config.yaml
num_hidden_layers: 11
hidden_size: 256
n_experts: 128
experts_per_token: 8
d_expert: 64
d_shared_expert: 0
hidden_act: "swiglu"
moe_layers: [1, 2, 3, 4, 5, 6, 7, 8, 9, 10]
router_score: "sigmoid"
normalize_top_k: true
routed_scale: 1.0
balance_loss: 0.00361
balance_bias: false
router_cosine_scale: 10.0
init_std_router: 0.00603
lr_router: 0.000501
vocab_size: 4096
norm: "rmsnorm"
norm_eps: 1e-05
tie_word_embeddings: false
optimizer: "muon_variant"
learning_rate: 0.00205
beta1: 0.95
batch_tokens: [65536, 131072, 262144]
max_seq_len: 512
train_tokens: 630000000
max_steps: 4488
dataset: "wikipedia_en"
Below are experts of layer 3 (counted from 0) of a mixture-of-experts language model. Rows are named router (the router's row for the expert), gate (a neuron's input weights, with its number), up (a neuron's input weights, with its number), down (a neuron's output weights, with its number) and show model dimensions 0-255. Each number is 500 + 50 x the weight over its row's rms, rounded and kept within 0 to 999. Numbers have three digits each.
After each expert's rows: a language model's description of what the expert responds to; "comes before" lists some tokens at least twice as common just after its tokens as in all text. This comes from a sample of Wikipedia text that the model never trained on. Tokens count by the router's weight.

# expert 8
router:544460565487415403391405421411671481480492455523595538485471528611535441511459584532520472489488574526544488617441516502440453506431522414532467443504462469419533509489508434432524484521437435483534527501550503539572463456422436422389476460441548523496452485454552425557424511441456579497499493501531447550518538485550591505492484472565584450538484464457482508499497589453500607450548490506470504523470495559464457450525569429519498496583561540462556424385550505415521516503501568571514529514526466433581484408516467548546478460503500461455415458503494556523490468546479520508480485528553501595479559478557601489555586504570471542520520452465430431472473515444518407476454503501497403523435489471497448472434468449548522542570517411510478517534604487559536474500434548
gate0:490543462524519468549535461569487609408452443579530515481490450520586527572533480469490488457423521484486456494552519513528449465450430526520524579462530470467550555542482443551552619538467491438522454545586469454445514477472529504417524522479520528462460556538564473559440498564520529390489423530479484516471571403513532525530539646425464465451500463458462515508495507498430469544480527529505489529443516470598459505460352502540461509407505526535423471528534459514466575494483478445482521443585545546553597440529517462535568465525517519452502444476475511480502505513414548552481475601500460527526408458527460586452589545438568568526447422428600471534570441459477556461526560494521448519556443562354561426530514467475473506589475519459538450478596543660514544401474535
up0:529484431463572470544469536509490464457509529447577503518541499517520551492506517415560519458579437552393477580573481519537447446518550515519582527434430508454503584487545530622494586574520529504448538587533524365509508441457496453424484476538521546515535486545540508542433444569591545488456426512406439519447480499526485519567508544526455465415429541470524548506568486481439508478484527421415501583497508450603478471491413403468477487415460526468481467501604498455475481598469435496462467424551530480512585420573511405496493515500529502474526418458512562434516492460454451546433506505436441536391446517534521579503548481417505477478527494410570490480458549508571434495522502492453440522456486581398514553462533545386501481526398406451524570573497500596537501415418508
down0:485505545491422488645478514492542493547480502469379528493466501510563400449445456502484460453463582443436554498545535551504406468527445566453481477434429474452409511489468451488512489439563466519537507485486524441496572495516569510537430500601439479429569539491517531460496486573550539462502456617515537461469537417506468536472631492533528563533531461401563442475550481464438462483452484373432497504488480541418488499537510423556483473451602486434447520570569452480512457541437544425509540505544504559567430449452423525503565577500521576377474572408441518510478546457451438406525581483499606539447450490471593485482480442542574549560526494576552514469467474539405415473498523469550515503472404536531524539466482484481446436535455476468381507476467435448453490464554533
Abstract and institutional nouns. Common nouns for fields, institutions and works, usually after the or a, such as education, film, University, school, species.
comes before: " of", " in", ".", ",", " and", " to"

# expert 25
router:484444604472387461437414404322624488426508463510528588428528572540480579543425534525450452497489534504518457553483495508407514505506473539550474474532502444408496499522548439417475363520537414537485410482528549475517473363419519472381384483521444486486437434476507579515548501523458542440554470448519449515466503493518551477518504455510534474564522512445562549488624507504497549449498453498429523502485466561433476550428556467511542525485522460500555468478581536479449484430542537508476478476504472436538452522559486500522468560563450448470461414506532551538520519554534444463462557514572490560545469508486513466511521536546453416511590472514422501518447501452520425505560408402478442427499534482514385551567512466560487461562502522419496432507574478524541476562471589
gate0:477623431437585486483545407460538548479554540539547518431549468594532517452525507527493517521517540428520489464462509557442455476441484577526547541432525535481576430427471514524512516558552587535474414549505429431452468472473532483495436491472502570464507424484460447513480462481592473506546470450528504571444470438448548591488480397447449573482526556498449507527486428571578547515494471581448567519357494481495374488548512493561568493531432488562528576472469493487511559502520512417493526462448516493399522597437531499554451540456452473439498534564554604553604431416522446461518472500539459504479481437518469557461580498447512497390572515498474508551541500573428493507513438511542548523539517497503431412542602551461340453539475473566405460547499552452468449546473453
up0:541562457479521553594457491613509525573454529490498438528547537592464503381446460521391451501577486508431466508375531534430448493455467515469505522490517491546480485514396482559490520422468510559463387495564576479606546495433537495595612526471513508414482478488466519477536567501544446542514476537498584516518529484528435568451550528550521565483449528518549493537449505532509492512478520505516506539537503537403513491459402469475580444539528566389548569501450505548469526516464423444514555453441609452454462552472458406546376490478618519430446429537515455474528516433468583446508474471535476436426500484524475412428538580495454498582466551537496459584524515534472533481496542532423470565500536466534553423452386532518532430418406512453429524545512577565519490463545505
down0:529494470542510501581476454481495479509460445571569527559441413513481510398543571594591502469455548470469514481463516470485422443588508390512630477533465541490454397447515533465485409439517488512543494548511477503361479605508426480537434551512390496377493476534433458558507530460490531390451483579414561526531586467538450556437530410558521458488546468500505459514575600522486530576458490497463506489473507545506525489521479542437570431554512489542484503455448464509402500533521564497476586548511505489487544442468413484509520531539527460594571514548580508501495489536531535503454415589469496444532442516499555480542562542513517602591510472604539403491529467488586463526476558528561490461462511465626444546489584467540517546578546521591486500498424454564551459473553537
Numbers and percentages. Digits, decimal points, percent signs, units and closing brackets in statistics, census and election tables, as in 15.5%, 2020, older.
comes before: " |", "%", ".", "2", "0", "1"

# expert 58
router:491367558435360439421352441389609509512515491534489596440438563462481442517444507463478462479513544474527488573478559520426453470480522586484498460454525540452486497480472389450521485459492555539494565519502501514567514485369406490456467471482531495511463473472505518491491545426465575519530509550467389515401498464531489438471575536519591472574516487466520575507463532498504561519407525437514509550497536534491556452548550433538558517510604463491430522435515532490490499514533515511509554513420478428508498476488447529506496496601508384507466452465582543536546533499449522532522510511532416428522490483524475431478639426536460487488614508429389594575480547534484446481423497501533432519518482547589423509391476460541571485543419564543445534524532522534514444504476564
gate1:405478455451446471536525515550459506448460410488464467438596540599425528452529537432498463378456535513471468530430543466488416425422402489551429531495507566533488556539512495506494576558483516534625512542512480544515482496477534559443471465509564495531455465493492558625536523484543479566486559535544482479492588458510488492542528550406529518472431532467512509520601550459487392491594515525503587548502586473470570405501530448469455387504498529442557538567489546543568501499490449483480511633441550530454537388547608369505583456454508554458605442492546575519538484550453452459540460450502464544511507522507442480420494577475487405565448514570492518490567542482532448492470537494503500536550539538549455488494479356530476516455487585517577499516479580554535421460501503
up1:530537522549624498441501460434535492515490545517466582460366482460538579506433521478595500516506469470537439538585476511601515514597556475462557469461509490524601461466575517573447503585503473481464501430520606562522474605486512485526520566463456437494556497429572461456487476487460547461434421526512450539473486500515597481515592539598467487524547416536479508507492429584502560489503521493483424472551495512555412544514441576581507547489529513561444394486569478436455470556520544488545418473508411439601466603519449588548537534523440451471544506496471458452432618520554563484468480557540483558585538488516498477563484464578507604488568572478523506489444561481477481543488479581404518445470581609479523465535521573495461526582496487532538517495588512505436604463478513
down1:418609467491566543495522595469478528432530516436571502497660419458479505468471401523584478471456398519521379483553611521454524568537545528492478534439452488464474514503480362520571445480490512538484496530548478441470486471467510522564509450562476582488484507500452431555472522462444476507427472533445428585460460498607447501466455408502442545545464545479471499538580491442539451460474493478458531595535569545505495480468494460540473494591536463488460479518574444467559500475529415510405433417529510360472562461580537417426459484463414553509524520519508465422527506587491460557484475464490578563486497582569468493526531474444628444566405556536550503552504490462515446548472466525427432454477509505564587478489506564545495474487460524504516595506544521582574433501498464
Narrative suffixes and pronouns. Word endings and pronouns in biographical narrative, such as -ent, -ers, -ians, him, his, them, served, parents.
comes before: " of", " to", " in", " was", " and", " a"

# expert 34
router:409459572465404412415426429469575499542509456466496494528542519506514605577404492529481437493469511503472465536393540444386427448501529515526489400439520545445432528474528505541462425487534495535537464471516636479520510508405530502495504431489564546415502452453564482434425462471506519476511465521570458632515489478525562461500555489462629582493528443449554463529519554459464556545506544523423473554526523522554449427491500423541452493512509479453543521417559453522507484474557543537449513527522461549517424546432452457588545522498550550546351469419450472503493488479506483510404506420461570606497508481445556460517483564505460478554593455432448497514392550477512457439484476528510396474485551506537446497377511485525484454514427439493459448478567417513533430578474526
gate1:601480491535520550493494425487520499443447562509427546588504528550566475436466550502480552542505433436478439488502482621501527529481531464580442519505486447512602472471620432382406460462524589452476481444517495507552489487557573536544521502479523550506514478551521497586460473503537453523549489513536619529522502483408502475498519526556484510541536465499499535432580534500463467481501444470521412522436507485444524465492445480421456476473534479431574507478437513496554516482477514420492541558566396461537503523474612543442474585433526462455542472543576490479485544452539417446471553496428511442421504470573520434468569649474541534440557432477504523534621432399509461537530392516579465477522612590536520479525512521386555437415519435443577393549570496482515474489517556
up1:532488439572469552517513499480574505467469513469398497549497471495527429518524486602487550488446472504503524496501550510409458499366469373530506459520585565534532486448591522395503473512486587493463476522431553482545548489462517528507571573479502471534443514502557507484490454471609469535438448542550545484481541545466527463518435511544511558562472393455483505420506517521457510389452502452530479435468563521454428575456494560409478470462451522464537543466495434537517476477563562503540451516575416493534540468513657510477498524419541516492554479429610496471534424449428493457505562457485503476565453489436513384463509573465515498461561460512476517465575483487512511541476424442514461514462553558520505541463548504359566453452431336413574408585553441426577418469482480
down1:483521434496598518468512550514458593503556572549479457542430544509595502451457450462528555475467586457443477466539464432471460512463502390416488462571449487412486450485374440479413520506518436453475582481444515400496501472574504435491521506548517530564547483555500512447550496458404538505455461470514504581459488451447426586543638540464503581407547530488534504460516421457430543426489518561475489528533573591504440363517547531554566460528471460496495493510507416511550450508492497517483431493425449590588583535499471533470535479561571545560558466457473386402480525556486515465469523472493467510473527436445479500459468547545532449497454548517493579526454491566495511541444463574534534550546556557448432521562526523510505569457541522548366514517565441562411467532560405
Place and nation names. Capital letters and the ends of place names after New, United or a first piece, such as Ill-inois, Ark-ansas, States, York, American.
comes before: ",", ".", ")", "C", "'s", "T"

# expert 13
router:501428635436419391416403461409519582528510560491568501460458541525566491577469555503402421447531508514537539572408484517420438477521508524538436442412498521448531530522543392422559526449494388503527581456520487550536463494435483461417450447463515562446467550488552427509463512476443609491498486503552406566552503474550532521512559466464593517547460554442536536529450497447590600469504491475506490528478515499520392486523534412495502550584559539473488432412506484433505526515448540505546554477553494485521531508444502480546496479500518513418411553463526533545541529526482580501483550489510462586449540542438569443544576446616547503545587469446415442535497513514548427464455591503462456528450514519494466457411603468490556494513507449511477465492529449522560480507545618
gate1:501504468531532527535566515506403552471486548532575433487506546479519538530509512502448437519520440605599545541503430499524566454543470575493501442553479554441547573582524480325608529345504441541478578427492400505530493521564543458551502479402459597438471526537529458555485463505484512493511530486562485479532548582470465590501618500517474520478540573568486516570417474584527452472531539509536527480383457449507441456485554545483458530490513489592387454552421483509508525463422501524579488393580498517441529505406591536437503496481481456539611625480454523496509549502470516527410470539515503481456594536476537471472473494604478532475483498525467532476519508575534518474470556543468514585504554524571409470560612537473486499497513519550552500429525480500526479471582449
up1:484510481420473488485515490468601416525481451506430579561511490544458499463441447478522519428473539456397421511485603502468472492497589398407474576477487435490444479425497515626444464653453586539548408543545557417454523484469477515439463504493486381553579457481446532446546516464525484516514508571432510464500511420508501470539419534496519570569542429523499406507612473459464449483417474487472451577555525512536519499531469564525585487479510489465570558465548552473454514538568469426370488608411445503530453469605422494546534539528553546559405406526496519469502467498547458471508496503526501459520442470553434541525531496410436437513547494530512476439434469466467496525532420485446484392507461510497504475439387450532525526515384469467467506559462523506473508493421512
down1:473455574492424523446475476443599327462530472509507554514470461513483464489443499582510480522504584493402448391465484489464476436463503538427545542561527523509453504477501474523558421562406483445483508551510552500489488623460491614403491414540482536583565509462526596527529487510516461491587521569425426456447502574421526417562475542543466460535457525485560468464565462497489511444524536478358581570466553542405497542562452589568459477487493492528537473491546520496459465482508459470470526550424561532449520540529523461519591425484428444464393422547440466482473546389542469528514519552501542483526454452565503603455521455497521540464487510554566484495368491421437477464479450431493496475523496485524448595445426466550476419436508477428455495500538459462445436452478467
Noun-ending suffixes. Word-final suffixes and plural endings closing nouns before punctuation or "of", such as treasurer, painter, remixes, -ics, -ology, -ations.
comes before: ",", ".", " of", " and", " in", ")"

# expert 51
router:594490564469454487535437413425503558568548546545506552438466509478453548570431575527420416475505560516504529556470533485425484473503524520474476434489530457485450454512587446498471418517598442478557546404527614462560481460408525490442491478559535519498466445531537529438544537423451586510631511499541388563552484492516596469581590445510552523562481517463485581449486523565478586502505561484362540488533515528517477521519534469539555481557534487488589484477617494488428465473513599578526499475508462466535437454515504496525536511552476453477348426509529489476471474535480435491398487476515509660455527487524489428525552549532455441497617455442462516477438464470502422507494540480413446490517542521520449500422552433544464436540489478475526523491568464513541471530398570
gate1:442482461504592609431516444495516429494561502557505504371571458500429494460509470529565560471451513498554466524465472432543509444393561563445568438535491541490521433498471551561522459574466504465556443537596482483394476525430501439469524424567534480481556556402555563414538440484584540526519525515471453508477512447554537594544592466596513462601559520510516527626484565542557444474526502470524589510516429479389510538518539485469493545412501496555542498633534539505460464431454521532466431506478415498536499474559449502482497502394457510460520493438492457535512548522580462550543483524579428524594477455638447466507560504434457459519491431456595521416511501499430555629461503496509537536493448466518421556539484456508509506476504523555522461620526544521485523505503460
up1:516511502396464478475518576620496516441581513477481501595482487463514461550590413496508555505493443472424539518538475435521514521577485541489494464530551558476548457463481456473459529511538521567560517538506472488567476438555545526480522498423531463501468421573569438457532415520423413543514527454509538490434552489445514493468489524487560517550491556447401551400514400483472466502509552499506471488504485483591438561493499519461439536622499535551455563438489540481495526480514407426525571582507429540464517500483564530523471555509455515621455549466516537526551440477423577603607502446494449472484490461390507477439507446505499562477636530597481365511541560433471443460594521468540562459542611610609518439518489455484498504499450521442552521386537544452453538576534537
down1:423528413531516513492596431358575462475557421493435554535496398526549443510526472612531565483516509360504506604468452540552501512600531543518455541577473458495485483452562552499518519579568529522502538592638437507445448449437525487545447483517519500556460520485502500425476535517471454451520508542534563518494565369534600494438503503632540547559458539492453443530460490506474483377507527508536419498478462616567443442476463483556476516425523533424524509492478537411570493546538473559513535533493495538430508458533521564591554486480479413515453517435447547463449535493524455491461494444480521488537480453491437485483507474575427492534426411442599545613554576507420506539541473559507536512507494485437546464406489530446453570523522556483493472449524493541496496577452442
Digits and unit symbols. Number pieces and symbols inside numeric data: digit chunks in tables and catalogue numbers, %, °, ″, ft, coordinate letters N.
comes before: " |", ")", ".", ";", "°", "–"